From a checkpoint of a small mixture-of-experts model trained on Wikipedia: width 448.
Below are experts of layer 9 (counted from 0) of a mixture-of-experts language model. Rows are named router (the router's row for the expert), down (a neuron's output weights, with its number) and show model dimensions 224-279. Each number is 500 + 50 x the weight over its row's rms, rounded and kept within 0 to 999. Numbers have three digits each.
After each expert's rows: a language model's description of what the expert responds to. This comes from a sample of Wikipedia text that the model never trained on.

# expert 27
router:447483511433486464523575512502545463495547471538578501570444500422458569499535508497556533501493487431485454569445547544500567453586521421437443510482565472640495606441
down0:484498450467432496561563519573476473486550540517438489459464563556524508582481517440531454408408489519495525527494515566536423484568556584515574521502403518498569540534
down1:584560532513553550528593540556604530485539486523484561545346503494442545514613524377474571438503451463394509511479560461480444497473504407495469472427516552611509506586
down2:425528513520541559515558405488490500544474471369573529541540533481520629466553491476513493414430550560433523484482511586557569475454510443508468484397525492594482549529
down3:514489556539470491519501662520459574521567492480538485580447488610478457461516419487492546485521536555472434507477552463608435535451488502505493515436462520406496505437
down4:604547532546451443621569537460446493538469576471438516476373445428444480566473391484515627518607560467560589478550508455489559494519504574453488482531510495605507528501
down5:581578501474559480532463454503539502568516499517534508461530602509560507538493500489518564579463522414505505606547496532533491472509499520520568512561501421495464477604
down6:491501506517529486534559501472507496455497473507510534520477473489467504494522547506409498469492530488465501508475539545462600549624535563453454432517572439454515577558
down7:509478523565512490473525502476482432518480575514435538574503619413556419411520558548530548545511501548528494566516543613502532562417502476447527491571498453513508509383
down8:526487544473491522478448472551495423460528575571499452543465492530458517441565449503465536555408499485474516499458511433488520513516464501510536461479442565545480528608
down9:463585431465492486560426401575452478531556485456606585425525509534529566549494504492539475535454500444503453592483528511480486505481531470573566482498558435412467493513
down10:586493576516466389541473466602445498377554442613462591470561511427560543414527482523421515510423505493495513459562540484504389495505509544554453464529482477534462471459
down11:476508476403484423501558427544495343479553489549544461440499500491521612500466484427481418442497504446539563534492575471499582423472488479565505476458579475614476520502
down12:521463447587491489437395540465465502517583383502544432450510521393507520476477569555567477479483507449548582539487542538544499465483570487506458569559501559576509603519
down13:492441483468418482461491466480546475536503494511485572519519558347587546545440438499494464555476523546531465553582467587509540605466544556462552523450473418658509443436
down14:496509458549573532515439479571468459424495405537504446457423543456570594456544519548505549525477379504577449536473483413431533535468544475559444401518406526538542422436
down15:501554488509530563524505490481488522498501460534474540520504463390466575497526544419495513427556552496405435477510553522527556471488611568533396452422524476717404506492
down16:506456534511373417527509549499528431555450523556457563422394584445482483488533418498565590495511475501512491485560507658418559495421447544497534436506521455654599447504
down17:528570452447620499504522447459562442476559538468480477542505464600555495439574514571405489534562522451458408573468489460556451451521491565431462550477499485451523410600
down18:475422458509525512520470499438539548499522454547449553489581434431474503456497600488515445485537431481476490479487488474512499449465534567555470465516447513656433448575
down19:576453469603508568482504491543472526422474473511592476428486500414620441443473427449475462503514475554503489512464535551532601513544579503519552477492468490445449564497
down20:484514442502512420414536455432504558574390491526601567549522544414529464476525539534469536608615501422555400442549559469510542415519513384498511512488508472600510548619
down21:576528470467418511467453483526551463462612531546523449503397494407515539471585476498563482581514475508412334590383494516463485457450433464521460511524388502525492438556
down22:520520491462486480541488542572542555540540472530431410547460523511578372536491512525578499413488480606458472565578510545488472403513523500515441506511446565483453578480
down23:491501503478486538482464466600501458538475510471564436461506527455439455549495537498464549436545514491487432559453533446556514512555548452502532461438452487580530469574
down24:553551512587489494520480458545462425547525435569470465447542524418499482442514501592433502500539460438488490554513513506510531557574573516458496547531463508501535598582
down25:445520466399463479534562478496525432542552525469517566504520607422508547484594485521528532497565490514482485483512460505502528486496589476564506488418444605619489485452
down26:457525505536540468452550428497554511447509543543525487478478479488465514507442565427508477507471487470547417428533557500481460501490495557470522514581484531463583405533
down27:503540427480540417554494488527536465470550407517446530509514433449488567478574524576494443600490498503415487452478543511479412498444502580492511460530519473693493451470
down28:483619498472528621517454418470497500520498492534621382456586469570614560484475515473472568446539571525504526531526514493523446570538536487480550525472490477364441517405
down29:498517431476497538550501503491457486496526441547421471483417483537492492487448512502478470494464518459542497449406466378532451534486447483455516509440456481555550512487
down30:504509504445591500492473416501556519522482444446447419498490411541426505462596615545457424511508448539426500525473455532521490551553498528590488623485600512607434570515
down31:515499519451542503494519453529480528527549494378591437509501590479475545538687439453490527510531548444514478474491525435498497540531359536419402566416520460488500502524
down32:439524501419402587467517422564599585505549432416415457483400500422427464491563516534478404519534471526441445497573558533483467530444577592461472485504475519443487462509
down33:526568501460498526544452495482443452491526451502490416491483527485493466525427538481517538356446518476509475521510464516522486457517444458499490603475494527626510537530
down34:531451481538510535506495452617451557499439497445598540460462556471559518488508424504468467546470542549595518505524447570524509490532501516568574409420414554456549498549
down35:516497446484452403496560459479483564551499490387629488539594444567453488491482432503536576430462497479463502489581546537522476475532478378533514495516470481494544496465
down36:512550467469441452476471515529507525562427376504523520591466488449588420429510479563456539526473481524543511558506508533477524451493542502533507550494482411643548537420
It responds to: Pipe characters opening table rows, list hyphens and colons, plus naming verbs before titles: called, titled, entitled, renamed, featuring.

# expert 8
router:515490615459471510514504565458479511493583558526491488555445494505557560520531480477561516493544506499524485507572488480519498502502476489504448500521535464412473521525
down0:430356510474456435485510448527470536463523498510542432545520521513458547528533470476464557523507417410504535546410487428428524446477394597520502553574481514460512534464
down1:496482497489507467575479485528440484539496448511558601412482496425537504419486492479490407414479563394487459482457507622563461483551541519498516484445401585516451498484
down2:548505468478394488476522506411527530553532520468518527440594565479521621518455527478578504395425474564564516542465527521489518468475433507562540511452419485504559552519
down3:524470455498560551504461478536571523540501559458446536481513548615419485516555465469508411527509489502438507452517583510440493447530478510528581517386448492485454410439
down4:464398424500478556500443536417516453454506487531490510487495598451426492492572461517538470447459531606502601418466522549545529460499483536456556487531488578507407528501
down5:486507614523393611495496424489513490568390430593478452444527525626558558458566577439523455582551481561516550483537495498404492531481499491423474569497469448470462470430
down6:474529459530458572441446408409509510507404468553460507523566512487490522570477501556473510559455545513451502578429410504457495402479535497519449401460392421534450410479
down7:470509558495489418462532444464479550629426499458361580465547527418579583540629571533486505537551546571509498495474533472463450439583500430507500498439442445503497512474
down8:467487488439509461451549500398473553482479464510502600510549527403442564486544498505454471572539475488394541577491535521479433497494543457507528551551473454430491448495
down9:600668558557490573493469540441553529622464466482490484441517475476496519447507441533448524434557500531470540520372514533520465450542638441476539500502538542558569439572
down10:555545503396552511500484514490534489460472493474513582440498413556530497470499485528471444557569498531421432521506476507372555442561564400495480501483565460562439448531
down11:545534519522610405496483483436349551513402461501543412425495559374430466556532622491447468517529467509553443553542527503419531414521503504535559522532404580508499458482
down12:420559666549516524493440576505497543529481440520421514520495569525541554562500527482432551549539484555422502551453447551431531528510456580508498480491490468527552475519
down13:518502505431440563482482516528536505498553557487479504551420454523500441474535535474458520623488486474471559518462484543539470480496516447496513443489463509548515513540
down14:569549488455472422538465445470541454586491569449480449517476496525549502480549413488463514470529472478436487534535545501339495380448537506583464574478454451516442469468
down15:488576486502546539495505556468419476513424617497466550559481447519447493507493471578473543544502536471475530479516592461444531552497523489450513470468413447552533511554
down16:443522495467478545488488503462498552481497438472516480482538469466451406430424495406468374442511492438355524535498385507546500568552508492525484400515480468523478450499
down17:530492457488436556417540490445482528539543391490483439511497484361558477541517459503524435478480545578450523596400514579552476523520538458462520494539595450531401470538
down18:550506407519506466487608449379485501445466502451573501615467507600494489549544514429572486525520484599482435514503503616475497561470475614509500532511427579503552546486
down19:470447663570474507505526543418606469606495461545540488576457496580512476546489440451514569569520537495528471427502510471482419531448457462521478531606485401468484512459
down20:477497520550490509433504509485489502532431590508461502491576580569537565599424426568478499495378401516484499511462538486423532477516460547426543532546482491480504436565
down21:559516521464455450476550633498516465495532518507611592485521542458528477422516440479474396534504490505572487466571538526436468414499520444486493496452414476429456501532
down22:536515530417505527477523434547515485492456425546477489442476427506427532496514563563457499567497567411526547452554550575477489512510426534491548518522478480470609553498
down23:516432494450488516518484506544551469462506476479548512440465541431527367521569512434495436518352574504499438501496552463512480415546435541547572509492501429520476626530
down24:581513493537445575558510483424428478471508538420568513487489478468543394507561583434443451569539494538493518350487473536450448543491555578465596484509563518506409466490
down25:482425541483450584418424530394474496587459390553372559563477527524434517492541491470510465579617450466428562497538466521426515543459518552488439546461501462489566493477
down26:442490414511487430518609529486499500489434470512537532518514514448491537489549411582418391548516498525466511473578486513532504545469579474379550525493595471442452423478
down27:517583473663544422497509423522542554463574515416515416484445543466502537449554493570477448460485532543522611507528482531473535542527444500474512526547427472477596569584
down28:413479479421500501545487443491400496485519526497506501513449557528455510472565530464476499391447371529522453532445518526526463497541503453573605547492542441365480477527
down29:499448545472519475502610483451506471455494533518456522566468515477513486437505441460422493518447552590466489460533582547509469494456422487527468474545527470449503541428
down30:466498611569474422468512535485444524553522510454430492463584508458521549582565534419497499516447555581472526444580452587454486421435511519522417603567575480546468523525
down31:528460574498463439550576510506503450474535490609540470457459521467486467388469457451432479477584506513640503427522583526467498499483580620492526464422557554528551533452
down32:557450480519469428565520455512568545383443521485419512501497559474530504448461451438554604483428529516499498398460499513483576426508446429501546410481550599470471473452
down33:571489517459526521516448492501583484518501518537449481570503526526543532559575490427565533525488485553535567511526416426479405568491477505401579486457559412500452430571
down34:499462506439469505462452438570448508423513495492574501603532506541508514485528510487562485524509562433456556525453529448512406494483527475514486567607528541524533532546
down35:475523541505462515594530478493443583572449483573485461537515475465488554508506517417457479461540456511448502528392526464486526498473467543457452484474499453467444508576
down36:467405474546519411538482393550503551427511571498572600517532497541504562528460553463467570485429418527510468572448422429461477505473515520482485467538575469482538531604
It responds to: Line breaks, chemical or catalogue subscripts like _{3}, prefixes such as non-, co-, re-, anti-, and "such" in "such as".

# expert 30
router:494527524489502440469571511498507499428448578511467556473602503578498449456574533564563499492560573476480465471568528387472590546494438420484550514496513486463420472588
down0:486420499570504436505553521564555538516557613536490451470529581432547498484423549486486460554487483472472480491584561464408457577522547400528501542528479427452477531488
down1:584578408453551498566525564571534548559445489579530572472497475389544418395479533529500511509463475470472430442565528486514549583535466462475504515561561490450558462502
down2:525569485413573483542524483460441521527423463507466357534417615487574489514404527482499500403558492502576395501493529539510505422512527457512544536448516512533518453460
down3:467523491504465464438447529649402454485522436481443455440532574484514461555533466435507492497490420454499496527582575484500583534544555492530417527424514442549473564455
down4:502484531496493514488514476501507480471514552503531524476463466590463547498468492517479329426520522424511470495580483440497475484498496540453401428492588465507549488485
down5:519513562467570498510475484569460499462458545520474529475526514517443504537532451521425497470531435501374455526453462529476549590483460437515495572506500430527447530601
down6:485523489422550481545508425439459573520502486549504503449402514478436484490512554470543464514454574566520515468446558514600509501465515517487525567422513507423500560557
down7:528509556500406503439451466494439417466519485469497469417428463563449518571536436484495526524525440599535568573532526466483478473539508551519466509423492442531518401564
down8:504484496549439442450411452450583540492644488451399516486469533454580520516512521445478527548527447537324527584404520456643478446451451514534520483450516453504484525505
down9:511435516384496468518554524510501640499463425520472525497457590485516498564460510506511483433541428399536481565481547474507551407484524447476502487520546492444499592502
down10:432468538559536526464567499479496540565418445457541536473362580491499434522462481537498432484454538451467558553488403548496515483453557619513423477520507453514515463531
down11:508483509473549543492523543505462415414569451498433628419461411487456507532464488447555545505458582490437556555578505605523579451496407495476514519420501459492520588515
down12:518568503532468426412492499464507583593533528493413517509526515411566467518483517541377490608495539461484493458446429495531560547527532445475519520540556468435514476524
down13:443524527567575570521477466419492536609552446561653538529533481569427491491604385555440472480456546482363559424498519549439495480482426504529464465533456472470425483467
down14:537427402465536506527394402528506550508481456452484368448453454531548548475517462474483635546472555515564437407470470504526509529543530488631521510481442507567545562432
down15:514530459406495467450570386454530599473418569535492472463487572527458514604543561520498409594512443475487485497521502522561395506497464504437583592505454518467533422471
down16:519251550526475460554580546553513590469506542552521487460385425443456511526542538559466441458504561434469524495509442547501478546585528537506563496495611548388484518404
down17:514506522563528490494483508493511506479583529435601471483402523478448524421548506498547469562454491501492505522509523516483510537583482313525550530533501465429534495493
down18:494446577452521413538456481526468436514590601534436483549442538451499548409523483558451540473492479521528463545475483484519488460492538439509520468434460468432430488537
down19:510378566525513468490572495516522541520567446472487516467545507479455541455527453508499453487443470475527528512521503522518490448527469580525455556500492640509497526509
down20:490460544496434570500558500478560560496458454494496535519472496468503509572464512445502453542487523474610550480526449399487460544430602493393467436533576526491425548405
down21:613507566509510358513503530503508597480469561453485496469475520516605501451473501520446527578524540478418452503484513501445570569443488500471521569495461515468516515473
down22:543460490503414559569430449466537550599562493572486508479504491509478485529567515540473491511509519457485481463496493455474462498553468542496486427506489458619548465429
down23:521524493458447634512499547597542555562562467485502490521436564398506604494525500453485566530454517420488598481525535477533445558489380506496453490454559476499484435476
down24:411603502557547510469568415528415547502441473515487476505481512512533451522462456481510419387487611492553508508535509542513461498453443515536570491518527601456507434532
down25:467537570509520558525614505519476497512472526500569473521486505552535479478503505446414392499566481479513595550509555523486475509470441489497410436490535484512518419492
down26:444393467550570509507540503486465398544469482427476415458528464418445482495480468470600516568480456463470486515518513372474423541456575440491502495414514445622477558512
down27:500536445454476532462550528561466491513402440522465566481478472471392460564529521482445432521582523406470418527420465506598445542478541463486568500564477563494507498520
down28:513555470549509482499480364455443497562528475579505539510553422593495402557488488520451531534540428487514572516447454519529505436401476514505415523440540493581433439464
down29:461471466485508498486484506416472536531568460565569461468547453450497553421495526455482412427524536468553514548417460444574479528546476541473400479408417418397471445524
down30:560568473478412478489478522550568515411439521437475495405459486550519517537482494479470491560435477480455420551507563608549462524523485501513465494528507407488585476490
down31:498492454599535521503426510570546451560515567444497542590544526424552457487524461559442468668451600441379395473450497512653524409530451483427478439515456541487489423504
down32:547458461503495516561464477490464444506443456519522449540485444524507465512518536482561555451484545541491442547591503577485581492422539476413460508464579490543442501482
down33:533619528526619550561588547545511556508484473499527511538417512531541515484510580535432471598451484471450571519577523530420501540504454525529500517510578473463538431544
down34:438552521516514495527472478523487447551439515432619481478437458434503475561523595473498484452507613503516411493435472555505474522534584445431552489549536455573539490545
down35:533541480507562474513460554511399538566507463420518541429474473443510492474464524507540511469508546515462489459471463438469591523560578405474604500564487534509536453550
down36:498472513510468527463451516510550491510518459484573499464550457407489532445510492506548526579545478464496562487622561519536477514598595477392507461570464510492510521489
It responds to: Decimal points and digits inside statistics like areas, percentages and vote counts, as in 21.58 sq mi, 34.1%, plus ages and death years.

# expert 20
router:412479447533451510513586419436477460537453498512549559543462522381431556530537551522495501602538512550501497474527511514511564513521561433578520453547579529582487468535
down0:528507433560570468577444471470443406551451508476527547470585462530398444469518505460527528530560518521508541521446491536427527568446541505561530561496492412553418601478
down1:520508522524484490512451432488555530402502477533449565353503563561491427504399559488478575411494567473486517450520435476510505489529491450593518531487474585536560534447
down2:544570574441453592464472531498521494614520464543493522416487543521534522560528505499549529465491460511456536505455491585433427457484478540431429537488520440484595631566
down3:467518535535538469517502461452400606434525442487528462481510571475425529514528449420489412572593496494516588486475528524502546556523539505520543540412410384365417515567
down4:487465441498599533577464495464472487545476456501466477610643536556545465524479446582417481386461501427458436474507472439672451514441520486575481535474538467615448543389
down5:532474520460442401546407525474407455419505503501509583550476545537525502455512490506442528511524457456486507572443456486590524515472465470404544532477474499557460507519
down6:526528376406408534531443491546531523487495452474483503460457545483458450409499573479431405512604474488508491470608584536466506488429493624484362504571481423529417516536
down7:477513511478583530624505547516481533518578510550508524533476486515557447483540468479480516526457477447464497404565536575419582372593433517492519524559433499405493502473
down8:482504541456544489466562582441540432538497467500479474598432469584492470456534561425504396537515462513504556461574523537499439489576444460493457477535478450515538486536
down9:436484592481425547487586517514498481566532506535542579576536579523543490409461446479576516518462491539413499507504516515514490541480428573515463378525479555576440484450
down10:491506519488552539505465507541482479443497557477512588637536524552506509368523532498509480531444572525423513438521496467484541529602520497530505514464364508463470534550
down11:598455462497655513514557488525550459524466522481431496436563451452505559514536581489393560509466586458546532514461530474541545549540508468418452526504468371528424465517
down12:493518512576532514517562497492486451536548519489558514381488485517506529510462508446605502469531578555568520527583516460508519448508514473476445497501579471551488514519
down13:562571469442462506471482471479488553420574472518497561457562477420498571468500403465481452583516494586500470556522497567521532372530511582516503546469437450615507502564
down14:478496521445433549469492504512604505502579510447494488456471542598590513489495507452504514450551554493543491502505568473606439579483530459527505499431346441472523504563
down15:562400524465544459560567460537516515529461511430438522534520515543488552525549604423533508438539468478589440534442487492485500504433574436480519414490548495468452496591
down16:440441539500475461566586423548518492451471474538479518455519467526444507482524537510453533547535586492424491500481481535526510481495464393525502473532488582522472558534
down17:490549512480437465541578450524493508467445540564583559483452510485460482511507473560402506522461452540494540476463459524491543470510441457439499435546509549473487480456
down18:460547424440472496468576487371509510530417476571474453464478516580548557518374523536458578515559395577404469471515529577492513605409551442532498537507524556549481527532
down19:451498529472442543487490580495480503355500450504459547445517419494503507501542395595476573519460583414544521511548467563563470516499560475436483472423506508586386473552
down20:405572433419417532494562562528517505518556460520567536491472455454472540404439477482481463438501541468609545615541519571452488481471622477476496564584509542499506509584
down21:448487414489512514525437515367529589422458506493508470551520574544522458510467451525564604496482482552543520369498515518484532493516517493467496552542530459426480449487
down22:470520439449465446563507480513416538556573476550470513447392533578493512505527476513393522418496468545516448460454485467580510447578468527507457494587519467543526484487
down23:479517502548542538485517545469503465436444514421487524493561509447497547407480525526475444541593488436587444455452572503464455502408480497496485550465496470525492458522
down24:522534551535476491531561503522525487524542472457453486470473456518418530531531513531517529586487538551388454538547330515472489504542450530527495435485618432465539399472
down25:432524488475488498470491446508469485438522501517433597534518499554410510595426504462565522589482412410486520473520495461472470532484524470524420394540465397417436453562
down26:539566448529460443513527470528383494524528498412498504519479461518496422518497439436520442450491466489495508535520472529541577461477537388419585477542606522624492571456
down27:446475470595494593543482451519448610493445459543588547496452577495485533448647425515455541608482495523571604554478507454526535456508429479500484551436561548597519570488
down28:526573563512423477559476537497472475430582461481465522410387457482482430504536559484472486458552517521407521449490500589544442415513455533544484529475509470497598496578
down29:491476468537483450459576535556487489510573519478569529586605488640541484495444533474569572570452538488484550517497466578419524551553462435572481567544417543374515537444
down30:503469548447380450479529461519455537499454450576488446545430444491488627472425480506489540464444480630495431516455496469458545535485545467514491434536559496518408503475
down31:498474437539477496524503452479523469486375397562489525527482512476493406521459525485540473521522475531538564523499476471459526493551576509562459464523481549453541522496
down32:515515438556475468421516485434329462498510496507434545444521553487507498461561467456496499464494465518571542563591530554479604553459504511567555469548427550439552551487
down33:525411535447516521481529529472571489449535509553588471479489462535533518489507462534457540468541475525531391493504471514557418481515559460430448511514481477440554500501
down34:522535574484563453522487494572419450556467511482516431506498537446561439462499518493448491436530517412399486465543491517587550524568510463389388425528612356513603482555
down35:492435554541581483418478502526458473393501426567505475497482510447512529389463572468517408524517522475597550523491530614537512530559504481528419522459418485484544539494
down36:489472583515485532502561489490542462551425495451533571492550389467510527546577492485462484421429532476495473390459454476419513507510509516464486491512470483589587520499
It responds to: Bullet dashes, pipes and separators opening infobox lines, credit lists and table rows, e.g. "- Team name:", "- Adam Phillips – guitars".

# expert 43
router:602449466517531552519515396414512528450539484526540482519468397494526478478511421481461534472490539430560495464579540460578494526442399475583515540535538491553554487427
down0:587407390529503508525481468506549535553469460529430501513484413522458557435537509438525516460447532507473464551538574471427530552616446581569341532576544351466557424373
down1:550502516441443594489481536476530449521485439429470479465550597497492491482436530503544563520464539520546592584538465560506500461553515539519471476459536512528453495547
down2:534434435469576577533502440500460577528435552485504555400550512482460543495476607461548446522581506529589515586577480508461521516570478526519427464571413475457408613436
down3:379529545524418505444550424509499526474532532549532496510486543543500467533514436520560487462539522459589453487458538473518418413494427549506566514529629489475624494480
down4:484503481514459457532442420511441479494536508501515527492483458500476530546579484488435544449550636434438494505575503518480521545469464553582499484510533463445508499518
down5:460487457528526523501513492490504529422561476476432546513424465502500623424577471481526590427515492487556418487372506501528587401521403395484609572441407450587463478509
down6:500537629534432464485487456478474423381508474607493434458507555487471541608453497523487487458443519444558553437496543441443550419492583473530517488465462471537511576490
down7:515475533444498495495482599514536521466478578559483470459393600508536563500431493431572542507562478482561435596559502498574470540487393529489599542342476470454498520501
down8:515505457495513399543501525463496527486578517396459513458551411596424471495586491490555496512450502513547510463450474592458383455504441497530428595481516622487445392454
down9:415493430418492415614543515499465542419423497464473516555451527498436485428530544507510412586560458557430502490496493478605474515495533512600486462463485469472386462496
down10:512482504492495520495426576608444503535562538586527465550511539506472479503429549561409509614475595455445489369377497516464524505502469573396518537531437466481528508531
down11:516497573448511557539458514594465453642527497556420488436509519471469555451496502464466538521523511519442546457470477542487433464450506552490502446519458480612574602583
down12:443537453570503511473546475431518439506495544586490477512578502457502452560455469515560466528557449494526528409483470482513520431472469477485627465506414489520575489553
down13:532494593535455462534405522454547448487506476554434488527456476464517458557447487563500560484467457465494626571545486446434484458505564546581441441501493500501515424464
down14:499415493468511471554539431456446543456484473476557507600573419480480541440441491379402504531542530475579456559483458540489557526520452474443541555548481435461477504450
down15:514593415517449606442527591574452508541480530481445485481527618459508513557520520505452479487470419331434561486487484384524545506480524503450496687500512514445513467482
down16:482485488552449395507490420478508459511529457391484585547503476507538443560511479526490494520546539487551457581539564502497426503425501529465569535460517503487510561520
down17:416515487428464534571438362414486517439524596411499497517501497478526500455522409588486454561574499470457424565558522442459463447427496598414437486536416525441451498477
down18:577477486465504495489356592536437576436500497471577544543506504440546530505578422514459484411416477546504540483602489381516471534578487471506479499531580523518444455440
down19:546510515451439508485486459454437394432450513544472483463484554563568555454478500517445532463537575460462615560524491544511571506491500495543537558485447405513490604521
down20:495507599518559562464467592516372465591484465468490506498533459497453487470476482607480409497546577448465539525389519524538477535575620529499457612484534396344519503531
down21:533491474589494472392591448471536529463432563470522588397504466478507457518492481419507420501494522520459473546534577498527526499557523519469443560485589556494469503486
down22:410514481533446411497473469488497558480450453511484375520519548621491451465457557499531548547519496576542458530502562515456559508443494527531522451476579505555489466493
down23:484375589408473483491513515509522470482594489437475468518555551529541427564539435401568493480547540457583435557506583446559562530584475478451505440493419510500525565548
down24:520475488518497427492545452447558528520565423483528587462542481636560498543518495550536453444553585499506423575456484521511579554478503514496516445502509482518472459569
down25:544471471443500500400551576549544534536505478446596539426518531414547489480362476495442571518475457466417525526510566535467538527472496583545396543498535566485467449488
down26:599522502588523492486534527448561537467572432488569502553474543528450549571496497472522472530570564509541518494421431500496472382570404450509446443471469517508441460468
down27:497448449460498498578474472564544495483433450491549492506510502399458497471556451478518506521484490514545431493461522487475494553464465507482574531472430507632473358495
down28:567393451407511502540510453423626471488566536551478582562534471579558513442563526486489547503503427511517500429542528507525517489440478462668502448468481539499380455471
down29:485462508522497475583477449410548522461507476566476493399411505485499478458575516518543428435438421436547480502562496446507478464555483550579627527521485576582481493486
down30:460395409555542474496509469492428394545575580564448542501527490497549566501508508511525449524566547590522500556564582529514404506518479463511546567576529539525482503552
down31:491546411541524559511542409457459498443456518534465504386559489590565468476504494439508500438509371548467579515510407536523507495548425444478466461519521540430471506510
down32:503602514500553445581511490487433447526625532455493487491538548550506462501446436589348472486531587370465480534470553469508448583515508474482506354481483457392437517497
down33:514474427461554500530447520473590534497549486537503568480426559530442523496449544523563527458557596490550543430550450502549508504510614522515521420513463479462468482453
down34:522468545472520540551477454551509489461469424566521553490466493564556508554532494528544519550412516508495466524473443472542562523475479521552482474451514499593468450429
down35:451455455476484487464510437462448488516418502462455482463481410489546481511523582488542502511509530515520563498490482401552480496566527496463533420493543482452523538514
down36:485516550419528414557527521485552469323508487496545555419566549493509547399488464496503538409446617498558474523473475538525519608527437537468591515467482529428534505529
It responds to: Capital-letter abbreviations and their pieces, such as G-RA-MMY, DS-M, OR-CA, GER, DEN, SC, JPL, UTC, in codes, teams and countries.

# expert 15
router:433636488481495495527563551485473423538535526406557500467454478460465558507530503531541432463535556463436476453446571591517492475459460510493543529457527494533514534521
down0:573483383405497534545518558513447463529529542580524443491425437493509540491481543549512395469535496490527466481450631414490540393521549555538459453497432516531406492539
down1:443462541507574537441412468518509451487540554475498486570443533456341485546567511424470443405515506507467582415461525577542497492499472471464529570420516519436518469581
down2:527433419518568486449481458520464546475376491435506556532580445446466499489487542521537524441615560472502548471510556527561453527443568501486598412504548470522510482509
down3:514438456476529459546510531543556478513465522475529502481487458517488422442504559484489527509463366428428489511502532411584415483442524484505534514371470576446497533437
down4:485517489498531531597528533512564558507488508545531502557536492627482460522574485469475470507473510435548485551433518485537567442467460480486543508603648536485537535519
down5:510509442558526586563342591500534521488531472499514414479457496508394470522541563461496348607433499480504456536527549517551503576442485562496470483536500500530485457493
down6:501540478507516530439467530595543533525576494468509353559549488495539556525523529541555478521519432511516452516500582493431546428517556420541560521470555435424469516459
down7:466504555483483423516513410535514481502508515617453433497591466497375538483556558468421481477456459602484475534465431518502530509516555547456569458460400564474347444483
down8:441499521467388494549548424555489481421503477546604431494433517483469533481552481569487485471512447487489543415489465478579466458415517454407509453514513484500431409518
down9:537386522429483482461415561548501513431520461419548503511532556487413430526537459548455426494466498505506427530371551520421539492460559544614591558548406484431475518523
down10:456478518542524555559454488504505400482566484554425553440541487443430504430510465531562484554558528494537596548624553496484482445508648560545550559514508527455467462479
down11:521570512448448480512528450514555497538431437633505496480512496526498565565524566547498500446463578505467470531501489468549480527571438510473392490470518399543507543415
down12:480590486517456515465493514494458494524503451433572594582436513406486497483570629495458553534529566463568472513518406564414524504444486475541424530520531513449450543501
down13:533563490477517466578639507452427497479456473479575514400520539519496506431538596439343529524554533403506420485480558527500494501499524444441454526512508464398483570536
down14:455404480520480502455520556463473477503493425512481482480604519496520547540486547509427468583513581473493589478492507452507544327563473376548573498522481497526492485533
down15:524412510465516513461482440411521549436492580485501566484487577506472395559576512486473526493400523490502507519491363500463505468596445494476513468510480483487517567527
down16:517560522553562479472580470433440420479517528531521516620545531474444531503412611644505510445484538442549558417487547516487539531437446564500472444553550564435491586582
down17:487565594513588484495508541415565446565559509499417536474529429543509512501505483495452552523483482453507550517649523518475572553465472468445525583579510529515514535496
down18:578520495621503465466468471521500573499445493472425434526515379524473429470372535466513523508407496476441489604528522597514550497453447479496584536466476493518500467443
down19:474417508456511516424559431464462546556503465393477568607543557436407507505534451572551418531496505440434555504561465518517464479462573424505530455579493530471433469521
down20:461496408487515520502417514557465465507463485514512426510535482514632442540468449490563540480492530584506511484521574550481534576495442458509539519479451469587589577476
down21:530455495511516532519450550504430505547489465461477470482444472475503528524444453551466481506498556421479493507596524503489417524432508558475565405507555422600503599507
down22:488493534449424528414534453612494542525436537488496492481631489527365417495506547553508457466471456498514479479467526528469504440491499499472537509521564524491540438416
down23:457478480470495401445518554503541595561503513480514448434548528376443498543529570510460523410547510437459496486427539497440465412564510548516439460446549449526545491530
down24:435467466476520475454535528487422435556511460551485439422512547601507428552502585516602479517455514461463515548423550424516496542505495536497466563481544512410521418489
down25:545572510503519507467507416534509569466492543483419408510528488503453503509527542526448524558539660461494512466463533453514565509505616591478537449513544482446448441553
down26:533454445472444517548514534569468536549459405526471509522449568443523518499423509485486491555582533481512516479504532550572498482453493394534478494450403591536461458565
down27:512475515540518547492407527541516480542437432492475513434487546410520571480519538559488590598507511472519563457607495550434544524480520503444574469479548411362459508485
down28:522565511399507469501483519488518539450462533484496538440473518394477421540448440494467533457526521557482528492558539566531507561574489465525450498519459500565514402497
down29:540465552584507594396536459530445520578450465535491508566561603502567465455489539468552508470549453463604455467487530519499504498482399472514542447440507584558512572432
down30:479520497436528602455459492451455488527495483492387504391569459484472361521487455538516532435431419465469561551508437448483459484533545483508530386498511498522517598492
down31:544480571545491507462492444464434540482407631511453509529539514469411567484487549558544470439585559402546552592487558568469500558484550490489447507443447539532502487425
down32:484475442452404527531513531505424508443463553542475557583460488462462516459541462565504592516490447531429511456615500485495450509485505586523442564461478451613520603510
down33:485477456584457494519485505476513448591492486435564533533512508520423501483515511455422504539453567388529319448496493544489532581494399545531479508500488527536626516536
down34:506510551510565514534520492448453510491471507429427437562591499602612485484475456469378534406478545450508468491468543597474431545369506540507493461536461473552416541482
down35:448442522522482433443558459429484486516577498601522525547489540459486537458557600462529473469519525473481516474585504508535501581539489606484543498512505464518547444511
down36:430494448525496532549454478520546449579525533606445534432493543524442534462514494475417493532500403541560508566443480518530533511469549469550446471454514564505515476603
It responds to: Hyphens, colons and semicolons in key–value lists and taxonomy boxes, plus taxon words like Animalia, Arthropoda, -idae, moth.